Experts of a small language model.
Size: width 320, 67.6M parameters.
Training: a variant of SOAP for the experts, 7198 steps.
Below are experts of layer 3 (counted from 0) of a mixture-of-experts language model. Rows are named router (the router's row for the expert), up (a neuron's input weights, with its number), down (a neuron's output weights, with its number) and show model dimensions 160-319. Each number is 128 + 24 x the weight over its row's rms, rounded and kept within 0 to 255. Numbers have three digits each.
Before each expert's rows: "mostly gets" lists some tokens that are sent to it at least half of the time. This comes from a sample of Wikipedia text that the model never trained on.

# expert 64
mostly gets: "CA", "AR", " TV", "SA", " USA", "BA"
router:117091133126157130159118087163111151153094128101155124151152162134189136188099157103147111118134162113103116147151128121100139131103144113128142129144172100095139085136149134135146141139137146162124146133150108110123099110090106089104110147167133125137164161130122097154169135074118097129170158129156159129169162112147139130150131181115136147177133116113135117096145089078162146092116131153142159117124095160099141128132130165134171120158106136102087066133095096143152149155186150
up0:085151124122144187108110126120139134149117125130134093139116125129146078109066125128177130140101150080131093129138116147128115118147133143113113154159129137112137108124135122142123164164115135081123108106102137148125110105152130160169114103104116130118127137156131125115128165113131114134116152135135145129158125130124165112158111097101115113155119136097135152116135127136090086134187145124120137201147153125133154157141115102133149144127162150176122090108133081140138183142118158
down0:124094118152137120137109106154161145129117121116144086099168146043131094137129121115153061153113109109144129100129135119149102091123124157136152127161149119099123154137150146128153109216139122091081094121128088153116137127142120124140094127115137085118133134131083114075105167149089157161122130090104146114122123085090131144157102119122122154121105138147137128133126166140122135153119131127118125163139189144138145186101129120126176164135157159136123125117152127147127170139119094
up1:110110160097126166151144117076141146125116122141139172090155164128085151104138144135116124101124154151139130100104088147102102095129116154144136110130171118134116152126100137142093158109106130144157167099137156123139109139138109128195139142085152102112148120125151134112104116134132099099179123145106151129134089142119114137117170131149122122097090159137097131136179085165151112130078114143133108138119067101162130087154115151103142157155103103104112128138103144109093135128146137
down1:148133137109122173115109135108169111136142127171122132160108127120125130095135123129139130108159097147119137130095139169136086164123178151120139117097101177112184125155104122150108076128103128118128133144145116122154134137124107148168136152152144103116150138137143130130104138083129123144145131131104142142096100082123121101133115133162095105109121140094149138106081131133146140161101147128128118132139102092083112165141129114140089168109136102140148144126114167163095103161124084
up2:151122134130132110123107126135135148096114141138181095138121146141110106121080158139126077124110105131133130166149137121147108115136114092119097118130092105130132107120135128105104194133140103076140105123147074144135130143141147136144136135133137138124093183159163152164146083134138136167102122152152130119100138159163095151132129146142111138137160122120171144109110135175152094102129153100180128140110126112104138146092105178127151129150094145107092128178133140099105100111123167
down2:137085135124081092112131194093114172106100092150116129109127136130136202124105137158158112136089102152152137127116123129105146089131130092136115153119140152108143110137146120138107156113129120092100151127141120097142120163155126161114119137142113120173123092172136158134119158165103127129124128114086124158106123064107134146142107116140092151142147155150119103094141083151152164158146133144121111150132085119165135126132148118112082161137123129145144105109100095149114153118138151
up3:125098166173126158123118104085128113152122117133132139135146200082116158161135124144155153125077132148113118124158133115150136144152128123160109143143162149124121121107101121153148144134102171121073116136125150111128095128155129172083148136097126114152136136127122102153104145168170130147114125142068152160099131160146102109165124096137094161127119149124155106142149147164146163115150100118150137127134117089114135088108163089167128123108138112151134104155168103112119118114145109
down3:174111119146138154165126081155119127153141132128142098148157130146144138108139113152103190131125120106098144174150136139120148168099091142139092155130133143122088147181099138150111128118114140161125110112145156124176104149121118136151113109147134083153131156150157154094178125093121097148132109128116120137135083142133127133126112123101138144123151159104115177113107162079122088124093139098109134124153122138102114122110143162125128121115147101150084101127094148157131163130157147
up4:134133161107106110121145122143183113131125122136134117125176134128117115115172140100098078114144101142164134112117142154127088134112138114150134080161108149163108104107121147134125179149115128160121133161086105119137151127101193153152131137142140146185156059153084119134143117098108097176158119146093162101115123134088167161153147118141145126115173100093127126104130106108071159096130131170115156096114109115086105084119117142142118128094134132118110128153146126136129120117146147
down4:105165130149128135149128146091146122129134126089114117106117113088117106112065146108088153149126127113138099128099126125129083088157118123145143130143103125164108133124112108127161117112147112144129092155137115109113122122107124109112112146158178141128127101097166115135131112130121121134091157156132137098115174094106119146097112109160141082104110109149127107219097131122132130113083099195125091125148154073092158118126096107078157138152141156112124115136172147137162158121088126
up5:133127119117121152100117117105111186178151092125111116145131132129128114112125109110123143136103146153123152165103148179146120143126117115172110095110148082123092097119142128154137153159167130121141137146190126130146087168141139183138127061089125132125143144130162159123085077123132150146100134135119091127149138143116085119144174154139101142162105117146141171097125129148127111165147153138124118144114086163161135113140078095087137107143170176183141131121104127145131130140159141
down5:096128157165159144089132121107091181156134114118133144152156117142106144156110139119140103149090144094145096174156141124114097084105125142170137135116182125117108159104163107084129118136095117172117124061157109123146155069127119132146130149131138132144087163137112135120103141105160131107167125155103141101103179117113150101116133173110150161143078112172178180193156124120120127126159100136151097104187112102095092104155136127099115152108143107115128080101142150113093135135151137
up6:142105132141137135137129133174118145101132127112118114151136088090145130184178202143109134152153163092134137133154108152068114132167147143107102134126112127108107154145137118128199049188153115098107139134101090142106148102097107107166094116149132168154145123115162105147113128104140115132092149113176161123121119135124099166113142090129134128095169168112117106156123121117179119130111097134132109106123120124135099127134134147147146129087151136140153121141135133068128146123122141
down6:157098162152097135115145128166120127128131119123158101162134151130142168146173169145080157158134146071110109164122124128135107120130134120128104166118179090134111143139119109134155144113146145097107149172115122162123135166118137148142115117157138141121099153146108138113085127122173139101130143077148093157130140129138087141104120160103119108120125115096146173113147150147096101108105085117179142166121088136167132114115112151136114102110067136134063163166148133086125143127132141
up7:119124131127143142143146157106109085100113115146158141135133106166128151143139113129082157130164115099131119119116124111094154096116096154084128141126118075167114121103126107093128122096124137132100157146109150118160150119128157116100102155154149118158130099092110086125122155159103162075120102133188132170140110085147105184113125147104147197147168130141100124074105109079103151105126154153100128103150108127104106138123134147118122136167164104094128117124135109148149096144148129
down7:110131125119157128139103087116099120096100111113109130124106139130093161159133119085132109094107132110069156105091100113089168141153142106073106119097174154152101168139102114124120124167137091143112117196164108138190116132121149089119101153088119129115123126121127142128120132113141138118119153122135116145113126128090111169116137085117145110162136133148092146120094122132109134133138147130120165117102099124148145154106132085129133150135171108132121137125122134146104140100123139
up8:117094150118090126106086123109095152151158145127104118128106122181137127099140114135148084140142138172150136159093130098109095074154184121122130142141134119085139059104135112128144131133140097123175113146146140078107126123121066080167077155166112133110126149096135126130115138147133130122152109151098093052138139131121146160117122127141115135147128143086123124127115073145109138107173071115089109149128107110151112096156149159146143108107148137145132156110176127119100127168138114
down8:124087103102142121114125093120128098166155137146136144113121084150120140098101125086140180154124100161144142091133133135168114131160142132137152137120124152141157115144130155161152125119163116162158126145134171111119125114128101095161144162108108115123112146143148152125126135110127113130127096123117148086136167098160114084093175081145148142103057140153117108159133136131152083109115146120131106146150115098113139130144146167174153089117129124148137087136143127126095132143127144
up9:150135147167143165128112094116106180106147153157146172140102140139118136166108160132140090112147145148125112156123093078153131102162156132122113142097103145142122108144145122104122128125130130133114162142108161164146104159157127168137115119115130140121117109157124104141118120136120136119129104116117169123155090130095139120099148161096064146135105171076109112105145133106131103152136129132123131148147146120116122080112139132136145128185159121132124153119140153064167109109116133
down9:187144097133166177113164154094148168179126114146102125094150128084129140118121106111092103123113096109101114146118087150137094157141123138137145127118134139145099160152087109147141139170118145116109117139148137100101111117110110131103130093114102163100142108156138092163168180184139166116109095147096133127120101162090116158161151148121122115138116108122139149163159134171119114124099166145143149131102142133166096098107150150117134146126132130108107127135121113141157095151150136
up10:102132106131097166142128127096118139140095115111096120144094153148120134170086144128139120099095124131129112121147149149137100136113155099145141124137146147072116124202111124120084123123114159128142103110111110118144133133152133130108135122124125130169100131115153118078132157166102154138143129131108130102120149159166134127149114097140145115163114137168151118113130138131136151115116129172113100124122116117157155063158183125108093123164093146141114157122090146102118094128143138
down10:122138164128095110109145145139130145132172199127088095171115151165116117134133143112156165111131139128097139127130120171098115129123118123152094129115092101142121107166153092133126136128097126137139167114093100122154163084150101148091095170134143147168112135158157179102152125140077078138104167134128134125159129138173128125096114167123149132150150129091126130142107110142089168160114114121133118102182145147120084172147123113111127143140105108144132132106105138116128128132169116
up11:104147122129180149123111067143149131102166083136126141119145121166137127090131101169183086102137154116100136142135118150151136110133157115120132155118102143103124140163147138104160138137117146119078140110137116102112150126146088129107142138140119139098109118140143121166159154115096121132086156140136099148126108144092173119154111092122147150093109128118094110145174152142169112149132101097083180144137125104154169143109129156105129143141132100127132163113143102119124139140143166
down11:098121140177139143129134129110080161134116106149150102076144132131147112130101132146153132132144147152142119118123102158157159106111115157163136152118120123088128174129138121124151152152136130112127116111122135109132135147117125111097157103145088120120100099165137135152115136109143146120084105091145106107113117160123136127141128065120106108125087166130169110096134141093147160116152119111135158107159114127133131131161147159095125084096076127208095111083101095114131109064129164
up12:126137118170139122148126130145190121117131126183147115124132097126144107112138140063199095135111143098151129179120138132143143157110095115139144125162120136147122122128133155089091147165068128121153123134136091133146131143139138088123137122118134124106108118129119138150117144137144123121059186147133151108118117150097133136136111135094127140093133114148098144132093158139129127102137119114136151135092116147116047139107163134193098134150171147095123135124120145085149152108139136
down12:096137110097116127134127123138141078080154141149111145102144100115111101141114146131134088161121130181116117147147113122156098112097167182131121143143105169151144163081112113158114099103114084138125116129100131130134126157084160147138147164139138155118137106097126110110163168121133145139124096104111106102134113112130122101132136091121136126108160105092093144130153107132148133089126120117140131100136119154132084146140115189134132178082143148126108189149141135156181083168125133
up13:139085128088114110166139140120100127134144124101141120111164165131081132134133155172106154123119123108153126143169161134137140069122149159151149125138121098150135128084133146178206079137161119166133149086117122095127124128123141161115161111091111122124075151081132113108158099139133141145139167109136121125132112115128172101100113140122134138095128073150128095128123113110139125170095158140131163107105141119101129123151143099125151096121102124111126136136139134118140110124142128
down13:127099165144165125156103097154114125147089092113119082119132138128101135135144147172109132112169093147124126137125129130095113147144092117129150097080145127146135121077142150142132106087129125134124135136136156121139117127118149124104146108117112172166138112136158130153122138088146103136093128144194178127171117168120132116116122129132139119115115095117073086133110131083156106121128142136133116137165094127151150164170125167119100125135125151102111117116130131129130104123123142
up14:140133183082157120119110136125130160096097119121132141102129109134095165111126155176115112189087105112076109111121139136130146114139116130134101087133194123134121112134152138143131107162132091116107163147120138146138159127144110131154049150159108096130146108103165089113131125127088132148152130112140137119135148088128170162122096123106102127142126137106144124134150142139100143105134148100127148114135122150123181180130073115086126157122147151116159131077176100169169110165123125
down14:104120142092157155142172110120104075174133065173172091129127118119128153129126147144112091151120105163146130143132137120149159113145145131131126133114085105105151126141141100084087167127094126109144136119099150154124146127128133122164140144146140117110079144099161094146100130114188131111120136180132123125148132084153104128130086156122151134096138172132156112175124145108087146111114146166101158145133126143155143124099144133122078136143104137125129084148135165158088099133073131
up15:139179094156138123059083124149127121136144140158142102151142164122142120165124128143132148159146089170120147088166139172090159107122149110148168147146118116133154120165070143125118144118175172147111109148168114153122130112171122108103104108170116122159144142137150182126136160113111121148126129171126092078182127132119128119116114119124108109100137137108106126131130140128145165117122149133101089118116181081099113114144108123141119098151090135110134120103109152102092138098135102
down15:125122127135096143144153140165142094150130167145097184128099129116133087151085150067109137099105089095095125096131138145153098122120142127118163121155122113116132139139086151110170123142131134123112133151155107139094165138091123109127127147168109109083145158084179089133148165146117151076116106142119130151146108127130109130088144105124153139115193146140142135159103096147134115125087164145053129120132116114170097101129099158137131139079102121157120096100124116120086131096096143
up16:153121144090138165112176154142111126094171122165070144094122113162083167119150095132107159113127158139134139120134151107094122141093115115127108130103152151137157107132122133106145133110107123150152173142118080145161152095154138092103087151141128102123128129127109142105095107090152077172115112123137098104111127107136145126154115114120118153114174168108096142111137165171136132143139128141160092116093082127057126144152130164149119138107115137170128137116163094135126146149093126
down16:099131102159133096120153092184123148150136141145106176113136120144113144072120154135158096123102158152078135120099153086144121110114095123136141106137138087142129110119155129095088184140076132132147142116127119124127126095147110108125181110102120134094134119121134156095102117168167107152135140125171116117136127136110128123165139135128099152104142136156107144118135139145117157148122132091106125129136119082107073158112117107134141082093128120131124137157209143134135148125122110
up17:096144108174140157158119110103079116094097119132190115163142138111146110101126121162148138119110154101160184160180153111115113123137135073142095111128136115083131103159088120116094157109146111113120146144133126132105140097160155103172144130152107114114159146145104126141124119106088141140113167100126108137123111088120123112109148146188147125101116114146138142115125117112138130129101152158150136128136126126114100121188121141128128168098112127122130134149107138105114098118133164
down17:121118098114131127156080177131150116135116085134146141100110131127167125162148154121107092131143106136094148164143118119118168147127133112126173128125141129131105100139166105099138125138096166079123119118144154143134102127144185149097111130108134184142124141171120126129119151124123162114133165126068152093125168062106095155125154136092143120098158123138125122145121158132123146152164118133085119103119089096112115111127121075138114115114101097168100139104136171117090142134146153
up18:134084139107126123107122117143108081101133171145165152159123111096175137135146108124095131161149098137170152139120092156129121145127123144089158095160104147176141092118119129182114136142126127104143105115147129079165133135144082139147122153119086146123083114129146182123140173128149158131173153127102172121152117119133083140105175133094159126134096150137164123118137158120142163138075140139144094133112126132152178112105134153089127143161083110111162143096098090144156108149093148
down18:100148149077170108098139110152123111126138129074115146105094106117129148094141125106165130168122130100155109130148118137141145117170127157103156117117101156150149144164062131129126139125141116091173120150143119138146109149129127155152104107142109124159105110141097087110109129139133137156120109167123139138126102123143148133098146174119135125109152140176134183145165099178097167152125125121105131150087145109089115143137135117119105170119126099099165116109134111143157113082121153
up19:128120108136146085117138144143122091148101118132151122103146106171179146136094164126141102142164148095137092120130157107120099107157112131215140165133113101106131146138162105116115139146149168156154156118128159094115164104116125123169132148167147123171109111128109119108129137144127141151135150139154098128103139112112170129146085129125123120116097123106175103134141139140096142108146120083147133102077119109110119154125176171151156139141120120108143159113137146110147126104126096
down19:140133113154110095083093161133125099153124124146137153114144118152114140109137133138098086143098124130118130148094126100103116145143078131153130132137090078150134095156103128140138117168155161158144144117171153147086122119081082068154150180150089119110104116110111110108109145119090087121121087108173134125161170119129153113111107087136148112156113110127099140122114121119178154161179092157086109125106092141142117110138133144145106108124101131141143128156109117137132114139129153
up20:156170107105147164123153164152142122112115159115077126127118135100134187115175146121125129131130117124098141164097155125140133093091136123169155153121090110120129101142095139129127156135142155127145114122171134119167125086140133125096144086143149152163104101094131115111085126124085145103118112128132161141142140146127115171128121157146128093163130113114132164131151159091087137108140138116134128139075124145131130137118166119169161125128114120142098184177079109137161112130159124
down20:139104128155130127141166125120101176157093149138134123091142125139108136098156127101115100100143156127158101143101101149109160146148137132124112079104117143155123147150125124143128167144139150103123111082133116109150075125136124104105151156107140131143091131159152164113063125122172134142112102164101143148116120137107154163150116127106175158139138152133147144139141104116139148090137187155131104142147094139140139157154127118117134136096115099078143162135158125126108102138137126